From a checkpoint of a small mixture-of-experts model trained on Wikipedia: 32 SwiGLU neurons an expert, a softmax router.
Below are experts of layer 8 (counted from 0) of a mixture-of-experts language model. Rows are named router (the router's row for the expert), gate (a neuron's input weights, with its number), up (a neuron's input weights, with its number), down (a neuron's output weights, with its number) and show model dimensions 0-127. Each number is 50 + 10 x the weight over its row's rms, rounded and kept within 0 to 99.
After each expert's rows: "comes after" lists some tokens at least twice as common just before its tokens as in all text; "comes before" lists some tokens at least twice as common just after its tokens as in all text. This comes from a sample of Wikipedia text that the model never trained on. Tokens count by the router's weight.

# expert 148
router:44 58 42 68 52 46 54 55 48 61 65 48 66 53 42 37 44 32 59 43 61 50 50 45 57 57 44 47 27 44 33 56 61 45 43 46 72 36 31 54 41 66 51 57 58 40 54 46 46 64 60 59 53 43 60 42 48 50 34 39 51 53 68 31 39 62 66 44 43 62 61 55 37 47 31 41 37 59 66 56 52 49 44 53 58 38 43 41 53 50 40 56 44 49 36 58 32 44 38 67 50 43 51 52 46 48 42 54 48 59 39 27 60 55 66 52 54 71 51 49 51 30 57 37 49 45 59 55
gate0:55 43 39 51 53 51 55 58 45 59 48 37 33 48 26 48 42 61 42 42 70 37 63 38 58 53 55 42 22 52 27 41 53 56 57 42 46 46 54 40 50 58 55 63 35 45 52 41 55 51 41 37 67 40 48 44 40 55 49 63 63 78 57 60 54 43 52 59 37 47 47 50 42 38 62 41 69 43 58 49 48 47 37 56 49 40 46 40 45 45 31 65 57 53 39 45 50 56 42 47 41 48 46 35 39 40 46 47 67 50 58 63 52 50 41 42 34 35 36 56 48 48 60 72 56 42 42 69
up0:32 67 57 39 58 42 59 63 48 53 54 44 64 51 50 53 42 46 57 47 53 49 33 58 40 47 45 43 47 65 40 57 43 82 42 49 53 51 56 44 52 41 50 35 45 62 56 61 51 56 66 52 40 62 54 49 51 48 56 45 80 48 47 51 54 38 46 63 55 52 32 53 48 43 51 45 45 44 62 44 69 60 61 41 47 34 58 55 54 55 53 30 61 66 58 45 59 59 42 37 61 55 68 45 65 52 42 50 49 68 59 59 26 56 53 46 64 45 35 59 32 53 57 35 46 58 60 32
down0:50 62 60 46 71 59 39 57 64 44 56 39 64 53 43 39 40 56 57 72 41 53 30 44 72 48 51 46 35 45 53 46 43 53 65 59 39 46 35 57 49 48 50 56 46 43 56 34 58 48 53 56 50 55 48 50 56 49 37 41 53 59 57 75 61 30 45 54 54 61 55 47 35 61 48 75 41 55 41 55 50 31 41 30 62 56 36 64 28 49 61 60 51 50 48 49 61 55 49 46 49 53 65 29 67 29 51 50 50 49 56 52 53 51 48 43 54 52 41 38 46 40 52 34 64 48 46 39
comes after: "\n", " |\n", " |\n\n", " Team", "\n\n", ")\n"
comes before: "-", " ", "|", "===", " Team", "="

# expert 120
router:45 48 45 42 48 51 44 57 55 54 59 63 61 38 50 36 50 49 55 57 35 57 60 53 48 53 31 41 41 51 29 39 45 38 52 36 52 57 47 30 46 50 44 47 43 50 48 60 49 61 57 52 68 63 61 61 49 42 67 60 49 39 39 44 50 44 62 31 48 52 60 47 50 46 54 54 43 58 50 62 57 57 70 67 42 69 21 49 58 50 48 50 39 32 48 49 41 62 29 35 59 44 44 62 21 48 58 50 74 73 45 44 59 40 44 56 41 44 50 44 45 61 39 53 56 52 46 40
gate0:44 52 50 54 41 66 53 56 45 49 79 48 56 69 38 39 65 53 68 56 51 47 52 42 60 45 51 26 54 49 42 56 53 48 62 59 48 47 56 48 38 63 58 45 49 47 35 53 34 44 58 56 53 51 70 64 26 57 54 48 55 43 49 33 52 40 60 65 47 54 56 49 44 53 58 42 49 61 70 49 48 40 56 46 39 54 71 56 65 48 32 74 69 50 54 51 59 45 51 55 50 63 46 64 56 52 62 63 44 41 28 48 64 55 51 58 39 55 63 50 56 52 43 47 58 53 61 72
up0:81 44 62 43 65 62 51 55 51 29 44 31 38 48 47 42 62 69 48 61 56 55 35 39 40 40 65 56 54 49 50 39 41 57 66 49 77 72 41 43 55 65 48 65 38 55 38 65 74 53 55 59 48 49 49 39 46 51 53 53 55 54 49 51 46 53 52 44 33 37 50 39 47 52 57 58 62 49 47 41 43 39 59 45 72 56 40 56 51 52 62 59 43 67 54 43 31 51 47 38 43 41 31 56 39 37 67 41 56 50 48 46 53 53 56 38 44 52 55 49 59 59 57 53 54 55 45 53
down0:41 54 26 48 46 51 72 41 59 37 63 59 27 53 49 54 49 71 40 58 48 31 41 42 47 29 47 51 49 52 54 35 46 44 52 47 41 51 46 50 42 52 48 48 46 40 69 49 56 51 32 32 43 54 50 48 36 58 68 54 52 55 47 53 38 48 48 46 52 50 36 38 62 44 54 62 33 41 65 40 50 63 37 62 50 44 52 53 45 45 48 50 53 59 71 63 46 41 66 46 45 41 63 34 42 35 37 50 53 53 47 60 54 54 34 39 34 36 62 52 58 66 63 51 69 49 65 37
comes after: " |", ";", "|", ":", " /", " a"
comes before: "1", "0", "2", "3", "4", "6"

# expert 244
router:48 55 64 45 38 55 37 45 52 36 45 49 70 68 48 49 33 49 69 47 36 60 46 59 50 41 51 65 48 61 51 68 41 51 34 54 61 70 42 41 65 46 40 33 65 41 51 60 64 59 58 56 60 54 44 39 37 47 40 47 54 48 41 60 38 52 52 55 43 63 53 49 46 50 48 62 60 49 52 66 52 54 50 51 54 36 65 51 55 37 39 61 44 49 52 59 37 49 41 58 66 66 30 54 46 42 66 55 46 35 47 33 51 60 52 42 32 39 61 34 30 44 41 71 37 56 52 57
gate0:48 51 39 63 42 51 34 35 42 65 37 47 43 46 55 34 49 63 33 46 50 41 44 39 56 33 53 48 50 47 45 57 41 39 41 49 42 48 53 64 53 33 58 41 59 41 52 44 67 51 61 41 58 51 48 57 46 47 35 48 54 51 54 47 75 40 52 49 67 49 45 37 47 50 49 61 49 59 55 41 37 61 53 76 52 39 71 54 64 65 53 24 65 67 46 33 52 37 44 49 37 43 26 48 63 54 31 61 65 48 52 43 47 62 58 55 37 57 61 52 36 56 52 47 56 57 49 50
up0:34 66 28 55 52 68 42 57 51 49 52 68 43 64 44 63 55 54 47 57 22 50 43 55 56 54 55 66 60 60 76 52 63 66 55 52 46 48 70 47 39 46 45 34 55 58 57 66 43 43 62 65 55 52 62 58 54 38 50 44 53 47 60 40 53 40 52 52 46 41 46 56 40 62 50 59 56 41 52 55 44 61 67 58 39 39 47 44 50 61 47 71 56 64 47 53 45 56 49 49 48 56 26 51 24 62 39 43 43 54 48 59 54 47 51 40 69 46 61 49 54 53 56 52 38 31 60 45
down0:42 44 49 30 40 47 52 35 52 44 61 51 58 49 66 51 34 38 25 57 34 42 58 47 69 67 56 50 43 29 43 40 40 46 44 46 55 56 37 49 57 59 55 58 40 66 43 39 54 43 53 64 41 66 63 55 46 39 65 51 50 53 61 63 54 32 47 55 46 69 54 60 52 36 53 51 48 46 33 56 47 50 39 49 53 47 60 63 48 31 53 37 43 42 53 49 35 53 59 58 43 59 59 49 54 69 50 50 53 58 53 68 45 39 65 74 56 42 50 48 36 61 62 48 68 45 67 43
comes after: " |", "–", "|", ";", " |\n", " United"
comes before: " |", " |\n", ")", ";", " L", " USA"

# expert 194
router:43 51 54 49 47 53 58 62 58 69 53 49 32 37 60 40 50 50 57 58 62 35 58 49 51 62 40 63 52 58 44 60 60 39 65 55 49 55 61 47 30 56 64 56 43 39 36 58 45 62 48 56 27 38 46 37 64 33 47 54 42 56 52 56 45 39 59 51 55 44 48 60 38 33 33 49 54 40 44 47 54 56 48 42 67 46 34 58 46 50 49 60 41 70 35 55 59 61 38 40 53 37 75 44 50 51 37 59 45 71 49 41 44 57 33 60 48 49 59 61 60 66 67 52 37 45 46 35
gate0:48 49 45 47 42 34 49 43 47 53 65 39 40 50 50 50 63 48 60 55 67 71 35 43 63 64 55 49 54 55 22 48 37 55 50 58 48 46 66 55 39 70 64 66 65 46 48 48 28 68 45 40 50 39 62 55 39 49 64 53 61 68 40 54 50 51 37 46 50 45 47 56 57 45 56 61 48 44 54 58 57 58 54 34 62 44 40 67 32 62 50 51 56 58 59 62 53 48 56 52 56 39 56 34 60 57 47 53 39 44 42 57 48 65 46 43 47 79 62 62 38 34 54 49 61 39 44 55
up0:49 47 49 48 51 39 53 39 51 52 67 47 41 55 51 49 61 52 60 49 74 70 33 40 69 55 53 44 49 53 21 44 34 50 49 67 52 47 67 48 42 74 64 66 72 42 57 55 32 67 46 45 49 42 61 58 47 45 55 56 58 65 36 48 52 55 38 47 57 46 46 51 50 49 64 64 47 44 55 55 59 62 55 31 62 38 42 58 33 58 55 52 58 50 57 50 52 48 60 51 48 43 61 32 58 55 48 62 47 40 39 54 53 66 47 47 54 72 60 59 46 30 46 48 41 42 52 65
down0:65 49 46 43 54 40 67 50 48 40 48 45 55 59 70 61 45 46 97 59 47 63 65 51 56 50 45 54 58 53 71 49 54 33 52 45 51 46 45 52 48 37 51 45 48 51 35 54 60 46 46 36 74 45 53 43 53 57 63 54 38 29 53 53 47 47 37 52 54 53 52 82 48 61 54 42 59 52 42 35 66 52 46 44 46 54 46 42 56 41 47 60 53 52 51 48 42 27 47 45 49 53 60 46 47 29 48 52 54 58 51 44 54 61 60 47 53 31 33 41 44 63 52 52 61 48 37 59
comes after: ".\n\n", "\n", " career", " life", ")", "\n\n"
comes before: "==", "=", "The", "===", "In", "-"

# expert 134
router:56 34 23 43 43 50 61 59 45 56 38 51 37 49 47 48 66 42 36 50 64 38 49 52 46 46 40 34 47 46 46 46 39 39 64 41 54 39 42 53 28 40 68 42 66 63 44 50 61 66 31 53 45 47 50 40 36 53 59 40 61 49 61 39 49 66 34 28 57 58 22 61 43 63 36 60 59 55 65 56 41 53 24 43 65 58 53 58 51 54 56 48 44 40 47 52 39 47 43 58 58 45 40 45 57 39 37 45 49 48 62 46 60 61 35 57 49 54 48 48 53 55 47 44 56 49 42 56
gate0:57 47 55 54 61 65 37 49 53 51 49 44 30 53 41 56 51 61 83 36 60 44 37 50 43 53 47 40 47 39 60 55 65 47 41 48 53 50 47 52 53 56 63 33 63 61 41 48 62 57 60 64 45 34 34 34 42 35 46 50 61 65 31 54 26 73 48 51 46 46 44 58 44 54 38 68 50 42 62 43 43 49 47 32 52 37 32 40 38 44 33 59 45 58 50 43 58 61 49 62 52 33 53 35 63 55 56 55 60 50 45 53 37 65 41 44 39 48 54 54 43 44 39 54 43 51 44 50
up0:59 38 36 28 38 39 48 32 56 55 53 58 76 45 52 60 55 36 24 52 38 61 63 59 41 54 61 54 38 61 42 46 47 47 51 56 37 49 44 43 56 33 35 60 40 35 66 67 46 38 54 43 58 47 58 56 51 63 51 47 38 46 47 45 54 43 45 45 50 57 49 41 65 47 40 39 54 55 31 49 66 48 53 43 41 48 54 64 59 56 55 50 66 51 58 57 41 18 29 49 46 55 53 60 33 49 54 38 43 45 56 59 51 44 45 54 51 53 64 48 54 49 61 46 50 55 22 61
down0:50 59 52 64 39 49 42 48 28 37 53 49 41 49 51 49 52 48 51 30 38 50 50 55 40 42 38 51 44 57 73 70 44 58 41 48 47 57 60 55 36 47 53 34 56 53 73 59 72 44 44 44 38 44 53 54 52 37 37 46 67 67 34 51 51 66 55 39 46 57 49 46 23 52 51 80 55 43 54 41 41 59 40 34 50 46 49 64 46 48 52 47 72 52 57 48 47 51 56 46 55 31 44 54 35 52 61 53 51 73 51 54 48 55 61 34 56 46 47 40 27 58 48 46 51 46 50 44
comes after: ",", " It", " it", " which", " is", " and"
comes before: " a", " the", " well", " an", " part", " been"

# expert 0
router:44 50 48 50 57 68 57 63 35 55 53 32 39 47 36 40 53 49 66 46 64 47 36 43 53 49 55 57 60 63 44 69 66 66 40 63 64 46 57 49 44 46 48 69 62 42 32 61 44 57 46 59 48 67 47 41 49 54 49 28 49 49 69 34 43 54 54 64 52 52 50 57 48 40 45 28 57 68 61 60 62 50 71 64 56 35 43 25 40 52 49 43 44 33 66 52 49 46 50 49 42 50 57 43 57 54 34 58 46 52 37 38 58 50 66 57 57 48 58 55 39 43 52 45 57 46 36 50
gate0:37 54 35 47 68 54 55 42 46 58 53 70 53 49 48 52 42 35 54 43 61 55 55 55 48 58 48 49 47 46 60 45 60 65 73 43 45 61 40 43 53 42 54 67 34 45 43 51 50 57 52 51 73 60 33 57 47 51 49 54 62 65 34 51 49 59 58 59 18 61 38 45 47 53 33 32 60 58 49 60 42 35 42 35 57 40 40 47 68 54 41 59 66 53 38 48 43 54 43 47 29 35 72 59 53 50 56 59 51 41 56 51 54 60 58 48 39 34 50 50 39 47 53 45 56 74 56 54
up0:54 51 62 67 41 56 58 60 53 46 61 35 48 53 39 44 45 65 38 50 38 45 45 46 41 56 52 54 58 43 42 42 54 40 40 55 57 48 61 45 59 48 54 31 57 68 57 47 49 43 47 46 33 39 63 55 43 40 53 51 38 44 43 55 53 59 46 47 74 27 59 51 44 30 68 74 39 28 50 41 52 61 51 58 52 52 48 62 37 37 53 43 26 51 54 52 52 50 57 41 73 67 36 54 56 50 63 45 55 46 42 53 39 49 61 57 75 70 62 45 49 57 50 56 43 34 51 51
down0:53 65 55 45 60 48 30 49 50 53 57 68 65 49 49 53 55 62 48 44 55 67 44 53 41 33 52 56 41 51 68 55 51 46 48 44 48 43 58 39 56 54 54 40 47 38 27 57 48 58 56 54 55 38 40 53 48 56 60 63 40 53 74 43 52 40 58 51 38 41 60 58 44 30 37 52 57 56 46 43 56 68 67 42 33 59 52 32 54 42 55 54 55 45 50 51 26 43 55 39 51 44 54 35 51 43 39 59 71 23 29 54 36 47 54 65 37 56 56 45 51 48 47 35 63 64 38 43
comes after: "\n", "-", "\n\n", " by", " |\n", "==\n"
comes before: " ", ":", "\n", " Preceded", " Candidate", " Succeeded"

# expert 83
router:63 39 58 23 46 41 41 55 44 51 44 54 48 45 58 59 58 63 52 33 35 46 41 60 50 58 63 65 38 66 42 54 56 55 30 64 42 61 40 51 53 44 39 34 55 27 63 28 64 54 59 50 43 59 44 46 51 33 50 54 44 55 42 49 43 55 39 65 54 52 58 53 60 61 31 62 45 61 53 58 50 48 48 60 47 49 60 42 45 50 58 55 55 49 45 66 53 44 61 59 36 70 39 44 55 52 61 72 45 35 48 38 43 55 53 40 34 38 44 43 42 50 48 61 35 38 30 47
gate0:62 57 37 43 46 55 26 57 61 46 42 55 30 57 50 40 57 49 48 59 46 40 65 44 49 47 51 56 45 48 63 60 58 58 61 53 62 37 43 35 50 31 55 32 39 27 46 42 39 56 44 68 67 70 52 56 41 57 53 50 40 48 38 61 63 56 39 60 40 40 49 49 42 50 62 70 22 51 55 46 49 49 62 63 57 59 35 39 65 64 55 42 72 52 45 63 63 56 49 43 43 64 54 59 48 46 54 41 43 59 56 61 43 63 55 43 63 43 52 35 48 48 49 58 46 38 44 42
up0:59 48 45 61 55 71 48 57 55 57 48 61 66 52 33 49 63 50 35 70 59 49 41 39 38 46 53 53 39 53 42 51 37 49 40 73 67 62 66 35 52 48 62 42 53 44 65 44 39 41 59 76 51 55 55 63 48 54 57 41 54 51 37 42 65 44 38 55 44 35 54 37 51 55 45 47 57 30 48 53 52 60 47 46 48 54 52 52 30 46 60 53 55 41 65 46 48 60 59 30 64 56 38 45 64 50 50 40 39 48 55 54 53 62 52 30 62 65 47 35 49 45 51 65 34 48 66 40
down0:61 37 62 61 47 38 47 45 44 47 43 48 49 50 46 59 40 46 52 62 41 61 55 35 23 73 50 49 58 52 51 41 39 37 42 59 68 61 42 55 41 59 56 61 23 38 54 47 47 41 60 68 50 48 45 51 51 60 60 55 39 62 41 44 60 57 65 53 45 59 43 41 57 33 32 50 34 39 48 49 57 39 50 49 55 52 49 32 58 35 47 60 53 48 50 49 70 48 57 45 46 59 33 43 65 40 51 43 58 65 39 37 55 41 73 42 46 39 58 51 60 47 34 53 42 75 48 46
comes after: ",", " United", " in", " South", " Country", " North"
comes before: " |", "\n", ",", " States", " (", " Africa"

# expert 208
router:45 40 49 62 37 47 66 49 40 41 45 48 43 57 38 64 45 53 33 60 38 66 45 60 61 40 60 27 46 37 41 48 39 56 51 32 62 64 43 58 36 38 67 43 43 59 43 56 36 61 59 41 50 46 41 38 43 62 54 41 46 38 41 49 54 47 37 36 41 56 27 65 63 50 41 41 69 67 61 35 52 57 35 48 57 48 52 37 56 44 44 48 51 41 38 45 53 35 45 58 46 52 64 38 56 54 37 34 61 59 55 49 30 35 45 41 59 66 42 62 53 41 51 54 54 49 48 47
gate0:58 52 29 49 37 40 55 52 63 60 36 61 67 40 36 43 49 45 46 45 51 52 58 53 62 43 50 40 38 51 50 56 33 70 52 52 54 45 48 52 61 50 58 54 45 61 35 63 33 53 52 32 38 58 43 60 54 31 65 29 38 49 34 56 48 47 33 60 32 66 37 40 50 44 51 46 57 69 37 34 53 43 50 50 52 65 51 60 56 52 48 49 44 29 55 41 62 46 31 58 43 44 54 48 50 50 50 42 62 55 54 69 44 48 33 55 39 69 48 56 46 59 52 58 49 25 48 41
up0:59 55 56 53 48 48 41 48 60 50 47 36 33 61 42 45 53 48 50 40 40 60 54 53 47 39 41 44 40 66 48 42 64 41 43 46 57 28 41 53 74 63 54 50 49 61 47 43 42 85 54 39 48 52 36 69 48 54 66 46 70 46 65 65 54 46 59 43 37 53 40 46 47 40 57 46 64 55 28 41 45 44 56 44 49 53 40 25 39 41 64 45 41 52 45 56 50 30 43 46 52 33 54 46 44 40 43 40 52 47 72 48 48 56 52 59 57 57 55 67 46 47 54 54 60 57 25 49
down0:55 39 48 22 50 52 46 57 52 47 58 60 67 43 58 51 48 45 47 47 52 55 39 26 65 38 45 64 42 58 60 38 46 68 49 50 62 55 53 45 42 35 38 52 50 48 61 34 54 54 46 53 58 60 42 53 52 60 46 36 56 36 52 55 64 21 67 50 55 39 55 47 43 43 66 58 47 40 36 54 49 40 50 37 47 44 28 61 66 58 66 66 52 41 66 44 54 63 35 49 32 64 60 58 49 51 52 48 43 49 51 56 49 68 71 62 41 48 48 64 43 38 40 38 47 49 56 57
comes after: ",", ".", " one", " part", " due", ".\n\n"
comes before: " the", " a", " his", " its", " their", " her"

# expert 130
router:45 57 48 71 50 56 37 56 33 53 41 45 45 46 58 34 48 60 39 40 61 70 68 42 66 66 45 34 48 36 58 45 42 65 40 60 61 44 63 48 39 43 38 48 50 59 45 49 37 48 47 52 57 45 50 44 47 48 60 33 53 42 54 55 45 32 52 40 34 53 46 42 67 33 52 51 69 37 54 45 50 56 68 39 54 48 54 49 54 47 61 54 53 45 59 27 70 55 60 53 58 43 58 48 60 49 68 30 52 46 60 57 35 51 39 32 35 47 67 38 60 54 55 32 39 59 56 47
gate0:64 67 49 66 68 46 46 58 49 52 49 44 58 54 48 34 54 59 55 69 64 55 59 52 50 40 49 45 52 55 45 55 49 58 55 71 38 53 58 52 43 58 42 65 47 47 59 55 56 37 23 60 39 47 58 55 38 26 50 43 37 62 45 36 45 50 49 64 47 50 42 59 56 27 64 63 49 39 38 43 45 41 39 49 54 55 42 45 74 44 50 57 61 33 59 39 48 47 65 28 52 65 56 42 58 53 55 52 49 60 55 51 47 47 47 43 28 72 39 59 46 46 49 33 34 39 46 40
up0:30 45 58 52 27 56 44 43 39 36 41 58 38 48 54 40 53 42 38 46 57 59 57 62 39 59 52 43 52 49 33 42 61 35 59 49 43 46 26 52 59 47 42 36 52 43 29 67 43 44 65 53 56 46 38 50 48 63 44 55 53 54 51 43 71 36 62 61 51 53 60 52 36 69 49 41 59 63 51 65 48 68 45 41 47 35 60 56 35 43 56 49 54 66 51 48 52 55 34 66 53 58 40 53 48 68 49 57 57 46 54 51 56 53 58 66 61 50 41 50 57 47 45 59 76 56 46 74
down0:45 60 56 33 37 54 50 49 36 41 46 59 36 32 48 44 69 38 54 55 59 54 59 53 55 61 41 53 42 47 47 57 54 43 58 28 45 48 33 44 63 41 32 50 51 40 46 66 49 56 38 39 40 31 59 56 49 63 58 58 61 52 64 56 51 45 42 40 53 41 41 48 41 52 34 48 52 69 43 61 39 64 57 57 42 42 49 40 43 61 44 67 44 46 53 32 49 54 46 55 53 72 61 35 62 60 47 49 56 45 65 44 63 34 44 52 65 36 61 48 52 32 29 61 56 37 37 44
comes after: " to", " and", " was", " in", " he", " a"
comes before: "ing", "ed", " to", " of", "ated", "ate"

# expert 145
router:49 49 57 47 51 39 37 42 56 50 63 51 41 41 60 32 36 43 43 41 63 60 57 59 46 65 55 56 45 57 32 63 64 55 42 35 48 47 53 52 48 40 51 40 56 58 35 47 45 67 61 42 32 52 58 50 64 47 30 58 40 37 73 39 58 52 50 57 70 33 62 67 61 37 65 48 60 44 32 58 61 55 59 56 45 71 44 43 43 74 40 32 39 41 48 40 55 43 37 44 51 37 51 43 59 62 44 56 71 56 46 52 59 50 46 53 47 42 40 60 43 60 47 59 59 51 53 46
gate0:43 61 49 35 45 47 59 64 56 38 69 58 56 49 52 51 41 63 48 58 58 50 47 64 39 84 42 68 71 55 48 49 35 35 60 45 39 38 60 61 41 41 52 43 58 39 78 58 46 43 49 40 43 43 40 34 45 60 49 43 57 47 51 58 57 45 53 60 68 47 50 56 33 45 51 50 63 46 40 56 36 44 52 37 35 69 39 55 42 42 44 47 47 36 53 53 49 53 52 53 42 50 32 34 39 62 62 62 45 36 48 61 47 41 52 46 69 46 39 62 57 37 49 52 55 43 36 56
up0:53 60 48 59 34 45 38 31 47 49 44 32 46 49 71 59 56 51 42 56 46 58 45 39 55 45 44 44 29 40 56 54 60 39 59 44 33 58 47 20 71 51 54 49 53 46 39 35 45 60 52 42 35 55 36 49 54 56 64 59 47 44 70 52 34 40 40 44 51 44 47 51 64 61 46 55 54 38 61 37 65 48 41 44 52 60 45 46 46 64 37 73 46 48 53 46 44 61 46 46 62 59 62 80 50 49 33 45 57 40 52 39 43 64 41 56 39 52 47 58 55 45 48 54 43 59 65 39
down0:39 52 48 46 51 55 43 57 63 46 62 39 58 44 65 63 65 45 57 60 40 45 44 37 48 30 54 53 52 50 56 42 41 45 45 62 38 51 58 40 43 56 44 48 32 63 60 40 51 64 40 39 28 44 56 45 65 68 62 43 71 66 23 62 44 52 41 45 43 50 57 27 29 60 59 55 57 38 50 44 39 57 39 52 41 51 65 70 61 58 58 46 61 51 49 43 49 44 55 47 38 59 59 68 56 51 45 39 53 34 58 56 56 53 56 65 48 59 55 45 58 64 48 42 52 39 60 32
comes after: " in", ",", "In", " the", " In", " October"
comes before: "201", "200", "199", "202", "198", "197"

# expert 70
router:52 34 36 76 43 52 63 47 41 68 33 40 39 53 42 42 60 59 33 59 56 63 32 46 53 54 52 60 45 37 59 59 44 39 48 35 53 56 37 66 34 39 49 48 44 61 54 43 37 47 54 50 62 54 63 53 58 61 39 37 51 47 51 56 40 60 68 41 49 34 27 38 46 44 52 52 40 50 67 47 44 43 53 61 58 44 44 48 59 47 50 60 75 47 47 44 47 56 43 28 48 51 61 51 56 57 47 50 47 71 65 48 36 53 40 49 47 45 50 47 62 56 55 38 46 68 32 33
gate0:53 55 49 51 47 43 45 51 55 56 54 65 46 78 56 46 39 46 56 44 60 42 26 69 28 39 53 44 57 41 36 46 68 47 68 44 40 40 52 66 46 49 51 51 51 66 62 48 54 50 49 56 55 52 41 62 48 46 66 50 33 47 47 53 60 59 52 49 55 45 45 44 54 63 39 61 28 44 55 47 34 50 27 57 49 50 54 58 38 41 50 59 54 53 61 31 70 51 40 46 35 42 45 61 61 59 48 50 68 71 47 26 62 59 44 55 48 37 53 50 26 56 49 47 49 43 49 61
up0:48 46 43 55 34 39 60 44 48 46 40 54 49 33 54 49 39 63 51 51 44 66 61 45 64 56 40 56 46 61 72 44 36 69 35 63 51 65 66 54 57 61 49 49 69 45 35 51 56 44 45 60 39 44 60 53 41 49 47 59 69 48 40 54 43 43 62 50 53 58 58 50 62 52 54 60 82 68 50 49 48 56 66 47 43 50 60 52 52 50 41 27 49 40 30 61 40 62 54 35 54 53 47 45 33 49 63 64 41 35 38 69 54 47 50 55 47 61 53 53 65 49 47 57 48 31 53 42
down0:48 51 51 47 32 57 58 48 60 48 49 48 80 55 49 43 60 48 56 46 51 40 70 39 48 39 53 57 63 58 60 56 45 50 48 24 41 54 49 40 34 49 45 49 21 50 48 51 54 63 40 67 49 46 39 41 44 73 50 44 45 57 52 57 48 42 54 50 43 48 42 45 51 44 37 50 41 51 68 39 38 38 67 42 52 46 56 57 37 56 30 28 48 37 37 25 52 60 52 45 56 36 66 40 55 50 41 45 44 59 48 51 43 42 48 48 56 48 38 44 50 75 57 55 61 67 46 38
comes after: " to", " he", " who", " and", " He", " also"
comes before: " the", " a", " his", " in", " an", " for"

# expert 7
router:40 55 56 34 65 52 61 40 53 43 67 39 42 68 44 50 34 60 56 62 44 39 46 58 47 51 49 55 29 59 49 67 53 60 58 65 57 55 50 60 43 38 66 54 47 35 48 65 47 42 42 55 54 42 37 39 42 38 34 36 50 65 67 45 37 54 41 43 50 37 61 62 38 27 44 64 46 46 54 56 63 56 31 68 59 48 49 52 41 50 48 58 41 54 46 54 52 59 45 42 56 45 62 36 49 53 58 60 41 40 42 63 54 45 29 35 54 61 54 64 34 55 46 60 43 40 30 50
gate0:59 45 49 45 54 67 43 59 38 66 44 39 33 68 49 52 60 42 65 64 39 49 52 51 36 60 64 52 53 58 46 57 30 58 71 64 44 52 43 51 57 53 74 47 51 69 51 53 77 55 56 53 70 57 48 49 56 41 61 56 46 46 55 38 45 43 43 47 42 53 66 46 49 33 58 51 57 61 53 40 42 58 51 61 59 37 29 40 61 65 46 55 52 59 60 44 62 48 44 54 59 46 64 53 51 58 79 40 45 54 58 52 59 42 35 36 66 46 64 44 53 54 41 60 56 51 47 43
up0:44 43 61 49 44 26 46 54 53 35 51 56 59 42 47 46 37 51 39 44 54 45 48 43 58 48 30 41 49 43 66 53 70 46 39 37 57 39 52 52 40 51 38 43 53 26 47 43 28 50 47 48 42 51 53 55 48 62 51 48 53 53 46 51 45 51 54 50 59 54 40 44 42 57 38 57 32 41 46 65 46 43 40 40 31 67 74 58 48 44 45 35 51 50 37 43 48 62 48 49 33 64 34 59 48 46 15 56 42 49 37 52 47 54 71 69 40 56 36 55 44 48 52 39 36 52 53 67
down0:46 41 51 44 55 50 54 71 43 61 58 33 64 38 53 45 50 56 57 38 46 56 52 48 36 54 34 44 49 71 58 49 52 55 60 57 28 57 43 63 39 26 55 47 36 47 57 59 50 30 46 29 51 50 52 47 57 50 50 55 50 55 40 63 53 36 46 39 61 54 35 27 41 41 61 46 46 51 56 41 49 36 38 52 43 52 35 56 63 37 53 31 73 54 48 53 64 50 43 44 35 43 33 60 53 50 62 44 53 40 38 50 33 62 69 49 57 39 47 40 45 49 55 37 67 44 61 44
comes after: "\n", ")\n", " |\n", ".\n", "\n\n", "\"\n"
comes before: "-", "==", "===", "The", "In", " \""